Weights of a small mixture-of-experts language model, trained from scratch on English Wikipedia.
Size: width 96, 27.4M parameters.
Experts: 4 picks a token, a sigmoid router.
Below are experts of layer 8 (counted from 0) of a mixture-of-experts language model. Rows are named router (the router's row for the expert), up (a neuron's input weights, with its number), down (a neuron's output weights, with its number) and show model dimensions 0-95. Each number is 128 + 24 x the weight over its row's rms, rounded and kept within 0 to 255.
Before each expert's rows: "comes before" lists some tokens at least twice as common just after its tokens as in all text; "mostly gets" lists some tokens that are sent to it at least half of the time. This comes from a sample of Wikipedia text that the model never trained on. Tokens count by the router's weight.

# expert 105
comes before: ", ", ". ", ") ", "\n", ".", "; "
mostly gets: "role", "final", "games", "Series", "finals", "home"
router [122 147 125 121 138 106 137 147 142 134 147 130 123 144 124 110 142 107 125  84 139 133 143 137  78 160  89 120 164 101  86 114 109 140 153 106 131 176  91 158 168 137 123  99 125 150 151  95 130  97 136  94 100 165 156 131 109 131  91 135 103 159 136 129 143 136  89 106 156 146 111  97 156  89 154 157 176 129 147  93 147 152 160 134 113 175 112 130 105 162 108 121 115 109 157 148]
up0 [131 137 148 125 177 143 128 144 123 100 179 161 133 151 110 106 159 143  90 104 147 132  85 142 112  99 128 121 113 146 123 105  96 141 147 168 142  99 146 144  84 143 132 110 183 120 118 124 114 154 153  77 136  96 128 114 131 118 114 107 133 119 139 129  94 124 109 157 136 132 124 129 101 126 218 140 118 103 117  94 130 146 131 100 135 138 102 147 128  82 139 125 176 133 148 156]
down0 [121 122 132 117 154 148 138 157 119 108 133 167 178  71  99 113 162 160 159 132 111 161 145 139 114 105 142 153 115 123 191 125 138 139 134 136 127  98 107 149 102 124 127 124  99 117 143  66 104 140 115 138 130 145 135 137 142 147 140 121 141 117 125 103 157 148 116 135  82 157 140 122  56 176 124 148 120 133 115 112 135 140 115 135 106 165  88 162 116 131 159 169 150 137  91 124]
up1 [168 109 131 145 134 111 106  99 100 112 137 122 121 108 146 149 114  78 150 121 120 160  74 133 161 142 108 124 174 125 143 103 116 147 119 142  92 122 127 105 147 100 140 108 133 191 116 144 122 132 130  92 112 136 163  98 137 117 123 109 144 123 122  87 129 131  98 145 126 174 118 122  93 133 165 113 147 129  94  81 109 125 181 160 111 121 142 143 161  96 112 151 157 128 181 107]
down1 [120 114 115  99  94 121 170 156 149 109 171 129  82  82 151 121 132  91 145 124 147 151 128 109 173  76 141 117  90 112 129 141 134 142 110 131 125 149 119 127 116 168 152 153 175  82 149 115 126 123 111  99 139 137 170 128 144 147 144 106 163 133 127 123 124 162 142 140 115 137 123 133 103 147 119 124  64  81  84 148 169 114 115 116 105 120 133 108 110 113 144  88 134 125 133 156]
up2 [148  97 142 135 131 146 159 120 110 104 146 120 149  98 107 147 134  94 147 131 124 137 122 116 161 110 169 123 154 111  88 118 134 106 132 186 128 121  98 117 108 128 127 119 134  93 136 114 155  93 139 143 122 112 169 140 153 165 132 163 165  94 107 119 134 119 121  93  96 147  85 111 161 124 141  97 130  83 149 134 175 174 150 102 116 157 163 129 149 128 100 161 113  93 178 115]
down2 [152 112 155 146 131 126 174  94 170 117 149 120 147 134 109 129 115 102 174 167 117 161 105  97 160  58 112 109  85 143 139  91 107 151 146 136 109 175 170 155 134 146 154 119 121 128 138 156 137 100 163 143 108 124  99 137 100 106 138 121 158 148 151 101 137 103 103 120 103 118 157  84 129 137 113 143 121 158 105  94 152 123 110 146 148 137 122 113 118 127  96 106 151 101 140 148]
up3 [153 133 124 117 141 117 123  77 110 140 132 171 132 132 129 170 128 121  97 128 155 132 121 137 123 114 127  83 153 174  94 134 153 117 108 152 129 108 138 173 129 128 103 131 126 145 120 106  90  97 161 107  93 132  97 138 108  78 117 110  99 108 113 116 134 170 146 145 122 117 150  79  90 126 129 126 193 114  92 107 147 147 173 109 114  97 181 138 150 106 112 140 129 120 103 124]
down3 [130 101 108 124 139  87 127 135 124  99 119 119 116 120 119 137 137 104 145 109 164 118 107 128 112  65 132  85 123 123 156 116  51 141  93 113 142  65 120 108 131 151 128 132 111 129 158 168 139 133 132 125 150 115 143 114 154 168 150 114  73 164 136 152 112  99 121 121 141 168  94 141 119 145 108  92  90 118 111 165 165 136 110 137 125 148 123 130 139 124  89  92 107 123 132 153]
up4 [119 157 114 111 132 111 167  61 139 139 140 147  68 105 115  86 138 123 160  86 146 119 132  96 121 172 123 151 156 142 117 155 153 147 138 109  93 143 135 133 104  54 140 134 142 148 121  99 152 147 156 103 131  94 124 138 140 125 132 165 127 119 150 107 109 109 102 139 132 175 119 161 122 114 130 149 106 126 124 143 141 128 161 138 184 133  86 118 118 149 119  98 115 110 109 132]
down4 [140 130 114 123 152 132 112 132 144 125 128 149 131  87 128 143  92 115 169 134  90  92  88 124 125 141 107  90 129 128  85  82 157 128 161 162 116 138 140  94  98 135 119 147 128 167 108 115 131 103 135 160 112 178 144 124 109 124 126 134 167 124 132 157 138 123 121 114 112 118 115 134 171 149 158 130 168 158 143 180  92 153  85  81 100 137 123 111 116 134  99 108 181 112  99 116]

# expert 255
comes before: "| ", "|", ". ", "The ", "In ", "He "
mostly gets: "MF ", "Yes ", "DF ", "— ", "GK ", "NHL "
router [117 163 157 100 171 103 122 141 162 125 141  92 131 146 108 124 155 128 128  90 137 169 132 121 123 162 121 129 139 108 105 118  85 142 143 126 173 185 131 127 128 135 137 129 140 115 142  99  97  75 162 104  78 113 110 133  98 137 127 127 105 158 137  80 133 149 119 110 163 159 145 121 132  97 151 163 136 125 166  93 157 153 122 107  85 130 107 144 132 137  95 132 146  85 149 115]
up0 [119 127  79 104 113  91 111  94 110 139 142 129 124 119 136  87 136 122 164 145 134 179 113 170 109 129 132 106 133 103 155 113 111 102 144 144 136  79 147 131 119 129 150 124 121 115 152 137 145 106 140  92  71 146 151 159 126 134 111 144 126 135 109  77 135 173 164 112 119 170 103 171 148 139 140 126 145 174 127 176 165 131 120 117 115  84 119 138 117 169 118 116 123 175 123 134]
down0 [127 135 133 192 143 147  96 115 140 127  97 131 125 109 109 140 108 131 128 126 133 109  85 121 115 130 122 152 111 153 149  74 155 109  89  76 103 108 177 136 180 125 133 136 133 115 162 152 172  98 120 158 125 116 103 131 146 122 117 120 110 133 147 152  84 117 146 151 156 124 116 141  76  97 101  87  92 139 120 154 130 132 110 150 116 152 127 145 118 134  85 112 149  85 146 157]
up1 [106 164 139 143  97 138 112 157 119 112 130 182 137 152  58 126 121 148 105 128  88 145  66 114 126 126 146  87 106 117 126 137 139 155 150 149 152 131 145 132 150 117 134 134 138 138 130 102  96 128 116 166 100 130 101 121 154  99 119 107 123  76 131 116 146 162 157 105 146 146 140 167 107 156 149 132 106  99  73 135  97 137 173 112 129 120 144 133 113 124 111 113 104 139  86  94]
down1 [145 119 106 157 134  79 126 146 152 117  73 124 108 137 188 141 135 182 122 130 131 146 158 127 126 111 130 129 134 143 111 107 134 105 128 137  86 148 133  99 109 158 185 147 129 147 116 147 140 164 161 161 102 106 126 142 121 105 109 165 118 150 111 144 153 138 105 124 127  85 150 132 113 108 130  77 124 127 146 127 133  89 127 127 174 103 124 173 138 101 105 139 142 104 118  70]
up2 [132 108 137  76 130 144 116 128 136 104  93 103 150 112 126 144 130 131 122 133 128 188 116 124 114 156 164 131 180 146 144 125 112  94 120 170 122 125  85 163 103 127 110 116 115 107 137 114 127 168 142 135 127 151  71 131 107 126 122 156 164  92 157 123 155 106 147 130 121 106  66 111 104 123 162 154 141 118 127 101 101 108 106 119 129 190  80 157 144 123 141 118 154 153 129 126]
down2 [ 75 154 113 109 134 143 110 146  94 126 164 102  96 103 141 113 118 131 139  91 100 164 142 144 155 140 110  88 138 126 139 163 143  80 121 125 100 121 134 116 152 147 146 117 110 145 149 113  71 160 137 136  91 126 123 134 132 148 122 112 122 118 126 157 129 136 114 135  93 149 147 149 138 174 130 105 112  99 136 119 113  60 107 149 136 101  89 105 132 153 170 125 182 173 133 110]
up3 [ 97 100 127 123 147 144  90 134 105 115  96 113 124 134 147 124 138 122 100 124 107 132 135 158  80 107 109 129 135 161 147  72  79  72 122 126 135 145 135 145 132  99 181 138 155 119 139 115 160  96  81 136 152 177 109 177 132 146 152 130 161 121 133 134  87 140  91  98 142 166 109 121 110 162 114  81 154 127 138 120 134 133 141 122 119 162 123 129 112  81 132 136 124 106 119 118]
down3 [113 133 120 108 123 148 119 103 149 160 133 170  92 165 102  73  94 130 182 131  85 133 135 142 189  99 127 124  91 107 116  50 123 146 140  81 144 120 120 132 101 164 125 148 118  95 112 150 151 130 114 123 117 163 131  96 111 116 145 139  90 136 124 105 125 129 103 111 117 134 116 148 131 145 101 137 130 153 169 150 132 118 127 117 120 111 123 109 120 153 125  85 161 152 111 102]
up4 [140 148 129 122  82  93  88 122 114 140 135 133 163 131 144 158 127 136 117 119 118 122 104 127 152 121 153 166 114 146  83 116 114 131 150 158 141 149 100 138 126 137 138 136 135 143 121 172 103 145 122 149  97 109 126 107 153 119  67 105 108  87 165 120 126 101 107 122  91 190 136 123 158 164 150 112 103 112 104 147 140 128 113  87 123 133 111 156 155 125 154  84 107 193 146 148]
down4 [ 98 148  88 105 122 153 143 121 150  92 131 115 161 124 131 157 127 116 104 118 114 129 127 127 130 141  92  83 131 115 132 109 134 139 177 131 114 172  96 123 148 128 135 156 142 122 113 137 143 101 151 154 132 135 113 100  94 153  87 155  92 133 124 107 133 137 133 127 120 111  96 141 158 126 140 143 118 179 112 138  66 142 160  98 167 181 164 145 140 172 144  62 119 129 125 154]

# expert 163
comes before: "|", "–", " ", "% ", "be ", "0 "
mostly gets: "will ", "would ", "could ", "might ", "should "
router [113 157 116 145 136  86 169 145 134 152 159 114 158 123 128 119 108 124 126 104 116 155 186 123  99 171  96  89 160 112  81 142 114 130 133 123 120 167 104 149 138 138 132 128 128 162 171  81 111  98 147  70  89 140 129 127 150 116  91 109  97 153 116 121 133 137  93 121 114 155 133 111 136 120 138 121 150 139 165 102 113 144 161 120 116 164 119 146 133 150 125  88  96  88 140 140]
up0 [128 144  71 108 127 139 142 142 117  91 182 142 158 117  93 121 125  94 111 134 141 146 189 134 135 103 108 187 112 132  78 137 131  93 155 123 108 142 131 135 114 153 115 133 133 130 134 116 111 114 139 153 112 156 113  76 161 155 155 122 136 141  94 135 153 184  97 136 113 149 137 159 125 157 149 163  97 136 110 146 185 169 106 116 135 145 146 135 123 115 131 126 133 136 152 126]
down0 [125 135 147 120 139 161 140 114 149 125  82 146 151 102 139 129  70  95 136 102 160 153  99 116 103  96 105  73 130  98 142 164 108 124 124  65 119  93 133 129 104 139 145  96 128 142 105 146 144 161  89  95  91  89 129 138 112 155 133 112 133  96 118 119 115 107 127 151 139 107 124 177 141 110 135 137 132 156 134 108 120 110 173 145 152 146 116 102 160 122 120  86 122 129  83 127]
up1 [ 85 115  96 138 121 154 151 132  98  78 153  75  92 130  98 119 153 112 151 123 117 157 127 107 108 108 121 103 155 116 110 185 127 141 158 140 133 116 156 142 127 128 128  90 123 139 130 166 162  94 141 122 143 157 142 154 121 140 121 135 110 162 113 185 135 104 123 181 161 139 146 124 102 153 134 109 143 131 151 103 137 126 123 148 103 148 157 117 140 108 169 126 110  69 101 104]
down1 [115 150 112 149 175  95 149 111 140 118 188 141 150 121 129 135 117  71 103 118 154  61 115 134 161 123 151 146 140 103  88 196 107 173 121 118 135 143 127 108 118 111  98 145 112 147 126 153 114 116 132 126  76 129 108 111 142 135 124 102 152  98 172  94 134 140 130 107 108 129 121  92 169 115 125 125 100 148 135 112 134 149 107 130 113 101 111 167 110 149  99 127 142 130 142 128]
up2 [179 102 133 141 134 140 143 111 129 137 127 156 141 170  82 145 137 124 126 169 154 141 145  61 101  99 121 155 125 168 132  97 114 135 150 136 138 125 128 161 120 104 145 152 124 128 123 112 107 155 149 153 154 125 139 123 149 125 109 138  88 122 144 139 132 138 129  91 130 133 131  85  85  90 145 121 136 163  93 149  77 165 172 146 116 139 109 133 146 139 122 205 123 110 131 113]
down2 [134 146 148 121 122 133 129 135 140 124 113 127 113 145 124 125 103 136 130 105  90 130 103 105 118 123 119 148 128 122 131 124 146 136 124 124 137 144 172 113 133 160 186 143 122 113  97 162 128  96 186 159 112 111 108 137 144 103 120 134 104 114 149 148 158 164  76 114 149 113 145 149 112  90 144 179 134  82 125 168  79 137 118  83  87 158 110 124 104 110 124  63 120 108 115 172]
up3 [121 158 114 179 121 165 159 140 119 135 151 125 142 111 165 133  97 120 140 127  77 142 117  84 140 117 109 165 103 133 148 174 147 132  96 104 190 115 174 156 140 102 134 129 149 131 110 146 141  97 178 133 122 143 110  89 161 132 125 135 156  88 156 104 149 133 124 108 156 120 123 142 149 146 132 129 142 152 142  99 160 112 145 106 155 102 135 177 115 154 131 158  97 126 122 154]
down3 [141 137 102 123 117 153 162 120 114 153 120 117 141  85 121  99 145 125 119 128 113 150 135 128 134 110 105 153 103 118 169 124 137 140 159 102 120  49 102 117  75 155 130 120 120 137 165 129 110 173 116 145 164 119 133 113 151 118 150 171 129 170 176 111 139 115 135 133  62 147 168 139 137 137 122 144 103 154 104 105  96 151 107 131 147 106 119 138  91  98 114 151 141 111 159 111]
up4 [153 127 134 170 153 117 114 199 138 135  89 155 104 105 178 181 148 121 128 111 118 126 152 111 137 136 134 100 143 141 128 117  96 157 136 135 177  96 127 173 122 123 164 156 141 155 104 120 170 126 115 155 135 113 130 116 117  96 155 150 151 140 106 107 132 160  98 149 140 112 167 124 142 116 114 122 157 155 116 196 114 114 124 102 136 136 115 138 150 154 100 123 167 125 124 147]
down4 [127 115 173 113 136 123 119 155 129 116 121 132 163 134 152 171 148 110  93 123 180 112 105 128 109 108 121 142  65 128 160  66 127 114 112 137  84 124  91 121 150 121 123 149 145  88  98 145 127 145 130  92 159 130 149 164  86 146 107 147 147 104 166 135 115 160 147 132 162 164 119  92 111 123 104 140 115 103 145 144 119 148 126 174 128 102 123  99 101 112 105 128 138 123  89 137]